config.toml
n_layer = 10
d_model = 256
n_experts = 128
experts_per_token = 4
d_expert = 112
d_shared_expert = 0
activation = "gelu"
moe_layers = [1, 3, 5, 7, 9]
router_score = "softmax"
normalize_top_k = true
routed_scale = 1.0
balance_loss = 0.00789
balance_bias = false
router_z_loss = 0.001
init_std_router = 0.00745
lr_router = 0.000572
n_head = 16
n_kv_head = 16
head_dim = 32
vocab_size = 16384
norm = "layernorm"
norm_place = "pre"
norm_eps = 1e-06
positions = "rope"
rope_base = 10000.0
rope_fraction = 0.25
qk_norm = false
attn_scale = 0.177
tie_embeddings = false
parallel_block = true
init = "normal"
init_std_qkv = 0.0296
init_std_o = 0.0
init_std_up = 0.0296
init_std_down = 0.0
optimizer = "muon"
lr = 0.0093
lr_mult_o = 0.997
beta1 = 0.95
lr_head = 0.00891
grad_clip = 2.0
warmup_steps = 200
schedule = "wsd"
decay_fraction = 0.609
decay_shape = "linear"
final_lr_fraction = 0.0
batch_tokens = 65536
seq_len = 256
doc_mask = true
train_tokens = 538400000
steps = 8216
dataset = "wikipedia_en"
Below are experts of layer 3 (counted from 0) of a mixture-of-experts language model. Rows are named router (the router's row for the expert), down (a neuron's output weights, with its number) and show model dimensions 0-255. Each number is 500 + 50 x the weight over its row's rms, rounded and kept within 0 to 999. Numbers have three digits each.
Before each expert's rows: a language model's description of what the expert responds to. This comes from a sample of Wikipedia text that the model never trained on.

# expert 47
Common verbs and adjectives in running prose, such as made, gave, told, selected, given, popular, combined, often before to, the, a.
router:460466553463437553544579542458456459453555447561553459546453587461453545565440443452532429566542566465568463549458510438468461541437521439578455547416444550568430547536445447541503553472462436548555456477471481434465535544445538567533452564455526457441483548440444472440576574451559458464541548532482466435476460456453434470548410520531462584439456472531536448566527526479536556502557442551586556563549566556532480553537510558537555433525457468528565565541488468551562443555427459432554535457467476562460524465454469525445448500417575523548489454475431544576469536521452417573535546570458432433421553546569570554456570455470566430553547554542442557553470550482456536496462529561501547527450470443532460476493580534459564487529590557434444562551468449475433518552450539
down0:476503499487520441540538495465476464546531557457515404445511515466484482493581509553459452430508416413589456527522532595534504499560539480366589432502462462517552423438484470578503598445530622436443513498484585509445542580468428505509443587535586522511458564433502445558444629540542576518537442439473537555506519591494516457511421554463501494469545472502497577505499550446491452371453492615485504485571379606594618442539439514448496526471423471488499514519409528539503503453491476453550561453542534487583518568467443535534484503599593416460454512528513431539455460488467457530460435559482486479475516508563476430412536518518590542562497441470518480518478546477567495515489545431520432357537542512489499523426486442462520491524502500497514483521488492417486534482526518
down1:576533580568464518553486467458459459463513487529474542585457484393545495527556458429485526564587468500467555513551494548584480542529516488596525592481548482490466489541568549484540440481598510445520494457492492528438550468575487560447420489355562543442478499506573395462511530495438440496505530502553475440519524503564505495540492497435489568393444547479477513468467551531509508531421508548441440509570511549493523515522496435468405525493515496525499484436395513466552515461432536537517465566495435456462394534505573450506619459455566510517522469575469566494413522494452479476452526440563522523473468436456541518598407551606514582498350413499594601554531372434534508508525470479551461496395493499551574403422553441530499522478383447483523473507516546512527480498521517
down2:525482385504558497498517495568555480521535479444521571466522497509517450524440527478383429520367532512488521483517507445487435538537502475450460507478561523495488526626436599475401548520513527467495581437474459393497550408563521421568505503496431472541523392410489602524494569516441510548420390492502500474515490545511476390601566533567470514439492452492550431514540498618504509455427556479493476574492520555473511390499474486447571615566533539475478491533445468479531491568538421420567550514555581502508465616450581544521542500469508461551547498494519442506478526475546510481493486579525522544581369483456437553500498480427552529541486323550457535567493513499576466401483493436510553485512534496519502476553549487596520493521487432518523467461453457486489501455447509
down3:527477422461529445489465519512449522455494490434426529526413526536565401549513566478460523473480528528528500465507463472566541454474435558580452460472626466508485602498522423565433451478579535452498490560573470474548536577517476373368515565480471469437526542596494525393406452448520561586476526544427481510612556554530560449550518447481514515440540426479496492516435561528526470461511531562535523407533440456433501455624476607559496572430475456455469424550507451460543474499521495492537407458544491479529578431489537562502457466533392444485490616457561481524483494513488492528489518547550470553419476461553539451466513556583451510534498510491584503532487553483464489530479509407483556366565500523453569561458589466518452544456482519456519604454440564488500522483501559
down4:503494549505508485500495520469476466436543539458590449531424517497488457522453528649491578514524420520540461449508597447489506566474486551495426453594456467527419531532615520445421500433495473492564507527442497482528578516559399641519524598573457559415476418479558522451509533410595450444447541464471505577550481463531552430484527552561447474494478494535380514452552410460517503492469645546522483463532468486499505477513539453447473413524490555600580496456541554501562509463452585444574478462547522501425492525357511542556427465469457456548500466508483422494499461488469444563496507488601450494514469543453490481498473416517493519449512508486545476432563491558530517452554570476389584439544450542502549448551487487568506493566480387474523557577508459496494441497566537
down5:454572440539466440456525368500532557488595545489442523538412577482519411492561474494560380569576492526516501510510487528473519485585505502523408451512468442530584482547457468492426456495477523527505566562459463550438426471462528522569447521494523510532485531442433501452513578510502516477521564531472530573550591512581544433509495495430466406435551368441428456515608501479465454472637521550485537500478511491466466427413516542498429430497528537454529517539513433476465529478380565572521549521499634478459540573519488491538441488561505552591490500547511534451488549411544465592485521410445520557474495475639436546475474476463479518550477538454506602491556472539559494473574385443414492567492493472470510514503542456500471560506417449582436514470523530476544469414526494
down6:486501485495496486535417493511467371518499462467521511414438471414466583501604505543341504445538474576525598499583592509454490439491480433516416548526541439495460489463477568551523472484469565570500547479455522532516526490507447525587520480496483476569557481592418617502452472485487526519592590517470469428588403551417551514488543487500611527477511469486459554528469479538482471454434507536440454408508516494470546507420496492542663451523487601568461450548457375490550472601424530467468466528494555537490508426573510505472486419492564495525490545478528436512557529508550503412528463466455477540419483556441494443447503467462524548550444560461561497538433497386552506560508446507399444461572523555574534520544476485500521504487530537453562541515543557404540460456537496
down7:570509529520441536410430540484455562561528505567471482501396473567481471568508435512459480497482464446439516452535493507576425423498557515506554457551497439566507558462509421486507479564491453353442513522582488416531474519446497541500466528546510517585558354508504504534495537600490416488438529558457429511541485571607609552486552556514487511506474606421450529537367474521504559578511433469510579544456496406479449537497474484530536514596544498474443472501405521549445462575470453453474576525548479408602462490472492509492513623553522517549419441539546463485569473446494474479500557448466541508455406427489464459501425480519471453472507440492506529453512466550473538444580490515472543483492537417558575552427552548413440526460507505509569489565534564489610537464500568
down8:509431604537563567525474585529466422483498485502464500468512521533441530441528557489519446569475503551461494425476553428456452537539441605508390407517485538526542377515427610527511497438573461460493515597442506495540568488524521441479484488398466474422455494543540461472421405514585481589538379458467505492400519508513499515473496596548553433457531598485437445545551525469509553408508476491520513518456515527520600507436500574363526471479544470490494494442550523499523507577454477482439473444518473465532550531521577556455487523414545494520535538523500456535531528487472493496529500512542547504495531442460480486363523544500414516561468521484521604567533565457478426494501394541498522554459448524467462433483441595481434489489490651554580463459539491562588619480487497
down9:507567490450496493503511533493479514544575559480463618494481427540582549556527505469570463514505489484504552457537496572529455463546552415509515481492476545482468585448503446442452480502472527487564499546640538581451523550421462447502493529546493545593489546506558485464431423592512487352480507424457502467550452539482570446393506490476375522488508469466504484530392446518551513607547472481531502527575531462347506559521592592514475486526434543597443462465487565443473433515566493491478454478525478566479530458581493486563427531504420578550480506551497513358411411487445451554504447517516463451503427506512474544506476536477490499463462493503507543494503617494543584551521470338583450476441527476538551532475519458548483454463498513482486513433599535428486553417533523
down10:552521501499548544512531447455463419561610460531488543562484583478532473526510508477524478563591500539486564516485417574542510580494503533501495481417490645521478492453436456503475607471581437516447510394483490480475525544565382513516477494513475512415499528605481540549443502497558430520514510581378503499441487447426519537465425457555579480560505501456529429491558520492575540440445513596473475462437531460484581489446602438451469447489446461469502541497473559587536483581486613450426472553415552499477547558439507478449482474558490534444591505464479604454569492519546461483538519441453543486441493566498549518503528472596425395481448435506486457441509499585500416482547428598400501537477469502514481407539523542470484439400461534509523585480498449493525479569443568
down11:531448408550642593389459534578475511529503401551477541468558449477552451565440435522590366471517555502489517469499457395498521452490442451536464455596579446459569619419544409453513601473462585557557542540486475582506548488543522515441488487424476514556520546501465612389539442597482529509475525557512547457497461490495449527422534506539426492381468430525531509540564483453507486327486488521553494503492497530505471473455563495469472509520453512451435538486494473475531506536594579463485492505519452443526526449511521524509530506516451536441562481549457427465443571543542435551466534505550491571520575569526495470485532469430506496474466520534479476599598457471457480515468448572484487453459513535536523554437463477541528425445516455476532579603479485482514393544521472
down12:469512556572501414488489536481520375570543488538411500546531463566486484542461654550568543471472443580441549415496503485492486429529473464446545503366507579484539567531509488477476446507473567454500507463472469536441443476489534527479512546545515486461575537466386539531495529480552549541492545565432529509472517470469521500474529525518565484461503521520454555528481522433459681399474428441400477477417519529557514436581554531471434508593527453445509461562509482531528444513510442468443488508462517485482637492381492468425424495550503602507512428514533414456551503394599657449547501505538599473447468508520508438520409581471525530490496433582459449465525491497536443470502528477558585462522471439568458523427470528537472513534540472516486512506505465531495493481605544
down13:453521500461547486441572447427491487508499534472471545549501420476517543488563478531525501510540581462530531478516559462476417503503497415532495537503516487483565447559505584471521547562402603511518412521478587604433425455519650455540516530512526494460527531457494556537504542402567463546414448544518448571560406538469517547485476481491559491446437575460421433570515527489497531565485579522478434519494462460474479435512399508495542463512527484505498434503447463526549496459518412573500512527450460464511521464429527479502560621497411552544489495442540471524509606546448653431493487399474479514598465459462417549576549545554495464514536489587502433469513592518440557563474577545437496498563531510453523508500470418509409538448400474512495413485371478451431498584568470
down14:561562421522544437536359509515419532473523507568416522508603542525481538451483511545600483518506428483567502538504473450426587509525583443524524515558468435484591555541551567478489454407465500463526502535511483451581516523628374516539518521528582498433486404479584525453473514493451488564509448551455510437459523547563500512508452470535466581557552458484477430461549429513489547525535431526495568407519491423505503493473491557447513562546456460555569484584540445525403513516394440449511564498479517462532518420472448535470535420455587385510516479544503481535494512478408543559546538510540443462433508454430498506435432452479510542452471504474506494606513532500490537470512532416479503545548501553359468470519484415544566537433550461519544505503543384474528533621421563
down15:352607528533439458461546545428451546590470584538510533589546569489416434513545516425522570515482449507594535437484504492429442455551452477515457448461498451437500412461541493482512585532468463485526481474552447521588466506562520509465593453467472476507456518501503486520531599532520475561538525503524427453456569476479412563487497474337540542428537527441513447568463534562525455475527505538511518456529376425429406497536525581519503561497629391529476588492551583388488504518477492449383494353524508519504493478484487443431514387584489522510453506502548464459549492546542525537501532502519474487572455539554488447473377442501536489485451530578461459484560608515493522513497569461534542486509554414534522502544458545491544483489501545526493501495518568476522577509522437
down16:486444567498457557468514472461474492471509496475497482425557485461474555500616528509627429576438500496550489473503511629443513460573477507471587550549446530436532501424556601403478404565511539521475537429527466544486488445535508403478504548470473503532436503528514560590471559486585513532523504486508483489527459559525590540596490453429543508362603478437474461402490445533507513483557523531559471486561535526504498516524456449487536559448537445461503580497518507484590621535574457508489453477505565488441525509486438501519466481439442528457481469495527435471510465519515472539510414517556451526435541447533509442482466446501460501466486564525519545431466412520660571452511595500520393547506498433557442401621500464520476482389420427528558521452512531539456367499526548

# expert 7
Opening parentheses and superscript/subscript braces like km^{2} and ft (, plus word-initial prefixes such as un, dis, en, co-.
router:474388510473422513428589538519477514463489501552561455520503531521485487540516444507572458607553572451524465507440473415528455524464534509513458616429487539487442526597436414560428525408510517556493487507477373528549468558409574526520546538454475449491472545494403461432537576476612420498537533539481438493511444476476416491535420477506451519485484437582508461491493492457487509449509450581557514545553487518496491497570580520561489456491464479554498623507530489504527423517488473509568639500364520525477549484470442472422451479451655446599407498447473514523453519581480452529481585520464488469430493511578554508467533484486582446493527523553468532561467557488472565571469530485522518528457520427577487460525599532409553489565545544406487487494478470484470486622494529
down3:449532553509485506567437570560391517496476569530482505503497501541473538495489505572463399477501510478462482461505466472518481523422426512484549531482516454526594543526511563586472611486520488454506507579377516512442444450529594464494430470534427537465482511492515531460463502563429541453497402526478487496400445446568482495430478470461441470533516456516568499528478473540573589453509509316441522499441592522583540589542477569480622497501487594506426551413453506570436563501491544550508521436488460510444495493420493555560450419503478452470545527513537475437541457490513494491590461464561458453526538557471555508506517473471506444489521558483611513487482481438472452513524557488591393555550533616394497506486527562541609440417463497411517519443458534548578437467601553
down4:476567448549494509558605469451472557471503481590582458514489531437588435553518517534543468448412425504523459549562423500518443454496509562468548548503505510562464523485517560518480600503466502509549526456509514491482543495440484398494518424436372488517555443509506521552501493514591489495360468530468538410516466533426449515517540519487508495588512429502594480450488372504479497441460495604442563409512468475499420635502429541432495540429551558536504522484463460559385484555443487464543487411451375484499428455472503442556478489490555540541565528566381576455447453487477531558521416535518516553539502437504486535481516556512483461545534485523536585506500559484618599538519552473466491508534519500495470541449546479571454465466486479645449533497528433415546433522565541
down5:478522530583561482605454385609487426564551545420537570527475485515549429457550479507492482549508492445444501492458526636502508500603515427546491457558556581526580484446514453500481496518468559498472570564418461393525487456593573413451564588455477544465494526550455594477504427479465452487472406530507473419459459505507483447553518485477484473463567593477517575489537444485520507502462489554524519553470559534448406554527434519554457553568492495514575492586489483516464492485520536522573429445474491509494482422424512476521510530416413437503445465477449527556494505545423483390532536513418474587420471489388501400469465351477507522450489539492557513573599506556415570513477512619551526535499518481505463419560531584475508432443489473486551552478497543532514503469515519
down6:397485576515514498490465484542458593606515506621506558507538458515504526546372495479437505464509501469523577448452419495490479509528467557482541493573458543561548418590583510600544472457459529486529560510536510572473501484567491357569509559461450573488439422529434484499443510560498482488511476526492500497437538467605536565470459520498452413496475472559519519542419462578460505510532447402475433462574528543413523404506513432549512495505539600543469529435460539439458522479471473424541423417460481574438587487567466431456585520535476535464503482503505466483558419538529446489538517488505611604509412473518566579502446460539499464361580544536472452529542493473498484475461502475482482439456501576540544556549547473439478462465510453515462458506464567610603454409463530
down7:497486512565462479531543557508512566451441562449479582547533445511531446457508532462467505606507498539497504555503512505505523483529418469583427446412487516389427580493485479582482560486487590455579530529566451457462418458440540479465522542564528411564415472507499460442525463569427516509615490471422546602567510522494491444507487415524449460508540502489500601537510463438492451467527535530459479466634560471521548498538551496559534485486480485406467599545524435561410539503557511422489629549550530468504522444448451589464425531657541480466438517524491448549487501502457396540418494485535543517417461522493517449520455544488449491513445474495487489449418427404556463611532495469504478689490535453490563497523487498502456517575548403483465522507438469522502522503497487
down8:427494472506458518497527508529446528424475427551583489497482506534512534584481480419547622578556517515438428599505389494501439478462470507468572574513508487567493533585492554479519465365613498546446562437587532509509519466511495472505553444503506529569427490565461467543537467522512530516519463463420417451508390554482538516384515466524459500439471517511485471482476481513532586503506558482457495502528306486482504459463498509484539510501474593465594541515490575470473534482598456414512466507454464384452423530504500572496543408607531531525593582453515523458434491520509504544524449509543399487375439504505405544546514560484540526415560491511544481572481535481483600547451512383495495475557583510505444564508519476496475452524513557463516469450509421499500449592565535
down9:489489490583494489498513484534588603450482547545434456546485502474538502442556397475504431476452437500507537476498471568539549524554494364432511500554475501541534540441552490409486534428537515474520529499496530557431474483469556600561521527572458518487626504469509538570475587568467453506488421681504545513444569478484483438486476504565414524431517440538496553490515454560583539532421520527454471460473558535469518670480482424513452492540431442501556479486445452504455405568654535573497521529468533521502451437491492515531564531507444452494527508398373609415472411531478453455506429543551452508484452483486512468537561569425412523562564516440508487452507437423424453555483558604510460499490503562518531440518463558504506477511473483442543512528519480510461493488443523
down10:467477604518480480494537535535516528567504523540496512465523459413523366518501555576437441516468453512511478521493509482520471487453402533501513456482527516485506495611511479473455511520567481504479469562483488476502518445595557528621494498552505531550492460483525459414466569476455440542508554513508559526457486575462509538446554501599441483509534551525414449524465516412472436477481527513489519545617446521579499398507425468476514503405585415457469545429500433413432481449453568400536469467457505516454610539561495455477482465445481466636544605469557448569549631381496592521560575452533551513532482453445387540443442485503544530509572493415487530442567549529539449483613448559531488433449436512529460505474483517475509488514529467558410502471436568558599440540510490
down11:536535494561504546447514553520438541503469533490457498504469447450526588538472503503435489497585556477561453554527485460520533510497444516497454435466363462513488475476422550488600587549401453524534394551583493426549552505533527547496530486376458448500503545394522446472451488459450483479498580542562440499552460530507426532470474516477481453423478543531474546531448538467483432460459547470529509449449616504589505521465366531597553509506552489445424437432477487508535547470484521488491487438454495545531558550590568457511534487409512473498498541484517535478553526475515449442626553542510457464429537581545452538470562490551417538535439493449391564387541515362506599547525592612525568549476499409502486562493382496461502567515480519552584517531544486507482479538481426
down12:469504480505463428433463530569498570514512502478534523553468449454524538470482527414447612555432533432412440549384418516500531514531483435502509489413520495461489554449465471457480484516570573489542497547500496604439556461359459554511437484470514446536532504536462524499553503544415562576379561406496511490590520641578569497459527554517469491459513531451515404533502519494469531511502513512565443465486498434509537453474531468644488469555523467375598458461403442597578505565484501586596519543532456475438472461482499517511458417508469487501426525480599515574470506526518472496441523459524446558475447493466475541540589468587521442528507542529486450479458495515382420480511486548549593546516424513467547455524573562556453429510519485586513478503605528464424535505522503
down13:442514411495610552436484536500456429424453503556520480435628495616462468427542478448563523572538539498515470494505544463568500507513554538513446496524527574536460410518577502477547423467510499516475442479500513588530528549491468462499496535515588594604501549525538403600450504514468511514420462513528512505506473474469526434564493559459484478454409416531517522428470504517505568509489459430450467522486475564575496411529441452641434556370501471503465455508564532591575582393538363543524551463506451543520486454477500542491527418541410532443484565468558492603430497427493483473544452495511468489466515489516440453584489505548435518595449538523481483545425559463526539425512619533512483514523543479528508524419422478432512517541528478463571522486570446514429481388504494
down14:460433600548382496525477506522515517498490489500553611398531495521537532555538495532462474500537477347515521555493473568428462398508476626554463529421415508508437496409532571548519519526471526515502509467468440517567566421502433465461447476444589513586482508440489577588563515524541499486485439481434525437510560539559539462427466535510437518469576524569494500445497457486466490548497462521473479504491400524442493483516547495506494466529462478439484485442609517549493470573590537608481530487421527454403430578492553341486486415483537448622556555486510441549556449545497525495513532458483563523528597456524447473448412462484523489471523492494534568502519532526572544532543481478444515512532615521477403589519563444398487508552511395461587478466471513542421492484475488
down15:533505552451556533447588500476503487528439447615428519509477555460582508539484592538471531532517504432498563519465485578562580516557542567442452458591512471406481502540501504554434484485439590374528518446525462470524424463423599497509549488523456541498453531525458487559522503583543500549589539603570464431511531453461460440521584595397553539507519500445510462527478496512533444531475457516452490545600494412446523449513518487393491527553528483480482506550458567570565456521482628490536482486523473530469579380506463484509493386399526579447523473425509596505486432558460576529512496471452512492506506414502467424529468485453475452538474522473443503590555378499558531498533491438366579492514490457573472467539537491467428526420478564442447459493514551499423495455426507
down16:491546474574595517575484477602497470542453475529496571467475487584602476604464398530530493435469465492500492577501481353410463527422530533484538536387526544521541509477563478415598557516405473478518414487567410425502409543441524450548496568502501554462465538499554484443504520427465509430419588525582492432522588504512536469458527502537507488485449438429454454484537545454441468550608606506447496485582521383468396552547491514485506551494474519458449486549537449509555509459583523440569538495520517504547481503566518499514501581584446420439524475519467550553451554543496532580503494529514544455435457488547418462553479513489466493450513472532429464493533460371581509614554508482537518475507515517496472476526526472401500474515503574435474556595547430521509463424453457
down17:519403538553536481469486525575480538365617533480450520603418630517558486534621446437506514518544438508530475535446580505535530481433511580542463470409417434450601464505476546569513439463520551458559522505467539555478523485524471511384491519524584492445500533512571500414503481505484555490455585443542475447463478508437541510504470510526636467463484535508577470478530584507425531477519415462498524478512573550469490548462574515388508519518497428413542554461416464410512489479490579512489466500523436378478607537430506507522534438463384542537578431478537550498524501617474586471530507515513542509480478524538468573479452500436459421509456499475495442572520481483466440593444550492472474499515495508499554470602488466470497555561391487522466490495480516445579419542513446
down18:519439469512577465447537525594498494487466636563497452478434587543502541542550467483595455457505484519411498519525427493487449507489484438455448494510591549519434467510479534516569592521529492481428546464474467513507391443436462561475621604434481544424549497507569378576565537514488588478584506515512446459508397567522441435446527507520602525561490561415464449552516459451486556533478606487464488574440527481489592529399595553464450507395531478499483547495489535474530510549578525474557505518526490553471534555496518537581470450591612493539419454432587402467474475477560469493532489416503486517487447460511481497497446472519528447528486472463403506477482442405464510543557512509554492529525599539541425524511515427519512435498425538459485556453504456478496363456490515
down19:474470512495562436564503465463358511518469566572473576518555507519537569429525522526555539453475478450541552523534517477448488599506580548531448494451466518517439530440467374412606422479480512455507492536456557476434456428541440511580548488485523462403488472647501526498447505475440467498525506536505620564538491450583569469567491472531573515518493469434517499501491559474456436512479454381496434547526421507522478562529571577441472559416467520528534531525458471464520530459486546428469520498436584485599544436401419543570447546503490447543460517483537467560542558459473480526525508591467479471520509512498528452476538477579522430446500472578491506547425563432474434449591608478462493446604476553479562595525451544547443519546450570489509459514482489457395489367488501

# expert 10
Dollar signs before amounts, plus table separators, percent cells, No. and # markers in sports and election tables, such as $70 million.
router:460508529423373560499534515517431448479537507473550479554466534452438554519434416524637471562558606436504447534538462455515433469475497503538488552416549518473410546570464440536476522548510461528530518442480435494536536586385563571471400594518499475486478581513427468428526554467591467421517563464506465412489442438458330498484470516517373535410454457496549508500553559435557509487543451507532496471496555512549507543493580523618480455502489516504466522594519536509507505523512471514554518523483425522458498455488498464395420529461558594483535481450471522552426547570442464575503502509471527424425571549555534500485501478449543470518511595490490571494434552466483535493490512508494490600427479494611451464529540558479553428510552567438415569524460427472504461553458521
down1:515566572477507422516467534528490435492505399585492419576524490467578587409456471533443483534491521503418492547572507492542494577629505498495441505458508478508476473406475501493466449447458409450521413480478509557604431519599540473504607453513442427694623498455496509446547517512522444479496553569546584444502496517454493500495475560481503491441503523574553489482524484482533537500508513512475469490446459499388488478425394507385513631508481448453502529519527535562526437490575427406552497526574488512541487454491483467509462469563528562499549544626492613466506526566488424520485478555464415519550496407487538502497525507517537414499567490495526454484437455468474418427545432467490514528509552529471457494498510504528565509527651535487464548552537468500461446475536403
down2:486499448479497451549491458469496391560565517417479504535462572545521564524545592391452496427455440495460432525562462473487537552502529520551471466489461560490591433556450533461489536496523594504449432419540494534521444587510467644431528508462483437469466538505553487522491553561499486573499552541530490499528551398541580503519500453476419422541442601429426487460465520547509534401454442571515428517476497507551412543462544502542419478480433524527466561498498493497469491513414472418462501520524456513477474548496540517456516537541448457518412515405458511511440430447481517507581529546533481540568467527493453504448432573483568557615670495568571522465584469519510506611468518514581462544587554399397472521537469470584477424517482533520596437520465494453439462540491547
down3:413541594446498537563518555432474590516482465495520545524566545452425557464468485429591469553483486512495543507550520509464466497527490576446521503502472466471509528537508517537524510510461460432533505512573483476490434542568470484447536587557527487439518479465616500557464535393474356512474467431533421598451550471592488567468444555436503567564502565544396554479542537521477431415490462530530549564496571475480516505424556457503460460497588363541600459464561528504484618501483514528416502443528413524464452476530429462492501449481579513451536424484561569534480586448482481561498468464565462529479557486543679447521532511457567468444467548473432487491416462492514531570455494522519515516457559447508403529474509445480508474507521459575495498432384462551443568387493538
down4:528501442549534429580467450475535569528538571526471456540522519506563485436565470521573469537517554486434490500528575402539505579518460540396584433491434525458579513525485512492492457584577512528619454489506428472519425472473465476506470535594588538480478511521513494422366448568487493446487458493485438529534508521484558497501537581449467659502601416508490495535624480525452482458509503528471536432449437453539544534494498505557467487510451556489507516489450401443494507532448532495485475518513470506527560492526531526431514425523374607526463497537525383550424600523499534497429432506501480457529518363449533477528522525525514579494539500519457470520427451573435536602550478512457566500469447411435480515392440382512454480538439473599483556492546496541548515592484440
down5:407509480474588469542415485476481533499449447483469516539557528467391557516570479428462508464486469498510577535604489561495430486457515455449460507540504492442468549495548551469492472580503504518543512518495476517522483653508465509450640561626512455422540440516484418500560455627442491504496499529448525461541544550545432493476504499424555525493504516492498560570457507557496490567571532600549561518499559514499431428465563433394445490519480513530481397448544460483453540433462548518435390430562529541486506516530444468519457590506521521536476531361578487538521488572483450500497466506440536500514558473427480429438426444442501384610594506468553547547689509532503462470401478450502497458506440466501494505468497589516589498458524506542441472512480568485499499534497465
down6:487500403447496482478444557439471474493531555427420631486569541496424514488514516572477463534577535480524604533484500519503545366479458474484509511455513492457536512465530502509578439465461418435396516520511566550522470472495505470481504597447466416600569473570462437474470461521456511468456580481559497471478536496476443456390495547521526472519483523490485458583520496497443475529456542392497468519494479540422437442518413395458444494471501518391483485449545418550453564559447557435511515511577503547414534512617606503479417529643561559537517406547487501532480498543533522524438565589518469455602459513408512490506464489574505504602521516509447566459511430486552427528529524531524545570556481510545435454475475508537510548551530424545514533481535518522614632475446469
down7:604471513554496491439473537523537444436485517472512481435538487448499503468542539463467513509513599528429506426489584458516532540508415424536473563517557519551501466459469421512361501515340481481486625475572469439486484397556505533450517500449484528467497489531583544468527522414577462453458562458464501568532614526522548502472562485428497454475440437563407480472472565514527532439485519547531524502577545472487542410552528477513473494479560517494526500548451436502485503445506527557508502551560587431491596483472542508558526473529515536547532547568418438517455510531569507514478431606515517414580532589506421540537503518483535521528412605552499521526570439427557586459529566448463495408536505480533482533521466470493440443491421510390590489453389386416393491489541537
down8:594497396508509421511479557521508582491538544408522520480508448445584573522546542532533456472483528525513476476494491544551557507480403503508492581513579453378535476467520496550427458463566425470425513557480564606576511540493488517508536554537552536550501543569459538441568605489525455592465557519518542559489614449440552533437519489559472496519463479482547476567560573550525508481487482595505487519505433456494501508500473383558439437458388434485429530484553426493482504511444577405388540530480562520510542582541425497386429514622470415411445486512485439459513504548523468549496489463375478516574524469466433451468465565506507524488534478452529517539491564503529507498555437491472460469568484565488449474360450471464439567402521438482510538434471471552595479513498470
down9:554531455436461476538483531474407572490552481496489568517538486509583452531508465375531471509564476429428452542432491630498532502456583548419484402559516422520429523467475532489469541580550457536511471492540456544494505446576398414494513655498548526517382480497560377436502510456520498465474512506490455503571430525460515542493475555511505540434600556450538508480498605496416542566525500417528444500428476584437585400500419451505499463530479475539488593499557427485511536547568547519510474420552444460527485553534459519513439372507500374489470539498542495494504532558579478495531410493595492488491563464587476496508462549538413615558499538533492512478545462467443474525429485502489536467506425527508542486477477507569516465504565510482517475426488540604572521577443454
down10:451457519545479604524491457505544548513454555516513545548463529515469397425453564497491476582565433530485416489531477507501460496602616537509486543561441483495508423551489572553451537442473492469450472471484558448507482452483614532553628378465547530466523506448449494504580620438460573458476455464519442553415488482461560587548540518516550532437539478432528445405463532450472523459492506513634611511470465483509495492531461580442456480508452528497561518475557486474505501514549522422507518512501547511613489550474521591536470464468479575543526475545446444545414453483483584463472546541461419516515426529511625524616495560449474508412524542512456392419483498551447504596598484480483464511556520494451494442470405500460407433509540440416500475477532465463535461492574445
down11:505509455471386423458560464466556478423471434529492543468490471453492440452472460547519499507582479532529521476457570402450502605497517517493594411438516488488428545470604543480566633493406496543477458470578528524454449472481482495578580528573496553526467473488532547482580475552462443480566414476464531488544531474545586600494493512469511475506490573482411524541465546487545450608518491525449494496462585519577536457443415491449486486545606472512449527530565527496522508438445503481552492466542493439478468569427544527518560452541492661440515495514505524549377510581471552498506458474635497469439518534490455488535448498472452488518462643548467459462472511494434563435469506380432423538489465461559473527509618457513477438535583472565448432464538503554486445446550544
down12:384533517628468412525578528588563490552535500438426511516471475515471527496543409510424602567458468481489474547426452456592458497543519522483518478487557537475515432441501428494484437537385552506388569466424635479511552521526483517474462393486506506500533397412480512555534529489560522451482522485486384532408524560521556578568537520479557525469518554446470465478542524547527500445483583552514551540472529468592488512461455557444530358532453556542536548489624449506551520557500434467510465519541515466484512534443555532487470495499381514510572497540455485379468467450404595459602557559432448519529511591507506548478490431477496489458529433529483464542483583496500475499483508488490511506460501485545514586519499449474400518430425559559490473518552598449481435499507476
down13:552519477566527470454502436481511479419528459488489490520570518483492558562417481590565444386495462486558527468536447584514482586492434455502539498499550516396538451486457422465580495492572453431443545477552582494467486398561606450484614426463510498581605525496385573535473452550531530528574388436436544532497546322492495523466531447513545451583533524505473477480549489493543527402490559464461491549572527499411475484559434516462394523535536512498546475476435598539449478505555561477391536539506445533492547520478461447526508594549546491548499479504545545529556489461520496489509456429476531525477474486496468446519615591473501468433410464575514573537608502554553449506499514527429407438519543492477488490435469437501514468479468497512492407501546607467477459553496520
down14:532476506511467558476501499480485475493464507463481515484493484421551445527443502510518431423479502447494505524550416536422453519483435510529572523526541510410409513492493668532548516426595494559453525536504471472533535435440554387519397568564493525458460463521562521459439429516497560492397602493491470530508532524521411478467647593540530507589533484467559432517535429486432469549441654487413494414492478460536529557474545493502597531527517515505450532500556635506544435452538434515555460539482484435483574486461423430542503486501453509430538551506387505485636499500420477492510586581554462495490480468500460496478488456487470500491462526429463485536600492441581404533435425509562582510523465498484564452513493495592576505513473517521477535488601525594470496519452489
down15:489504480491320529526454536527428516589513588480533447525483471427479439565622387492526549511449479463442465499423510570518552445540518491411447538419552527413541551511534427512499511530538625462464544481543592460517500440480546526519432428557490464517647624493468573538484468499495500515389455463563502528492537474472517462488462523476450469372488436400554530366538504500496424523506499537499523530444445579426591497548418455527467557530486476486436573585502563516404586611544518470507489455517573494562510547530567484543515558452439474507539515465433468558521445412482551458487489495497535573542539461552492537514463454524525476408521521538521497519526509487493526530469488476481515484512469632556441535529526514493486440488551534435450402491565435521499492528485422
down16:525521446564441514515525515578522579469526501448433536510486431485472540555505462427551485519499534511464489529491596573519443485490519500476595613507448540541429518518539422537518584491481484563481504519504498512588400561539553460555520445422549564494494462401465525532532473514513575501507522519570528426489532448524464356503597479532490500551454369467452605431577393599447418435418492500512495549468498520430482478480473503454498521457509491575595520391496518547393517434557622610445505541487515435553416617540489466532513489429537481540481553451474447509513482499461454502545468455439492528478467551471464484564470488497474431589511464428480443560488555502449600522514399473451450490646483536426589549498479558476527489526482457499545507446535562457493436445465534
down17:491487458504502493444555504542444477592498480531401504481483482516528520453455501482577531580586460579552442389569472475520504540510551443466486533468565477501449475493558509487506394549611500466488424548508551504495491636491587499432559549448506460492535413437489500551501560424518547538507538424496495495463509471475532437462469500580455557474565468423483472485370434451377531437498426531434493446471519524514507424546635463549398515512573582455542507494534510467556462462525540542484598513487538541598472582538560546468490446513557516518532512453585507442444581479557468448525493420519451506499471488501562484511464518508454539522476468503493444537485527563486584519534558344513467572543522593442511565430330552502456442485402498458553480562506490490530415461476560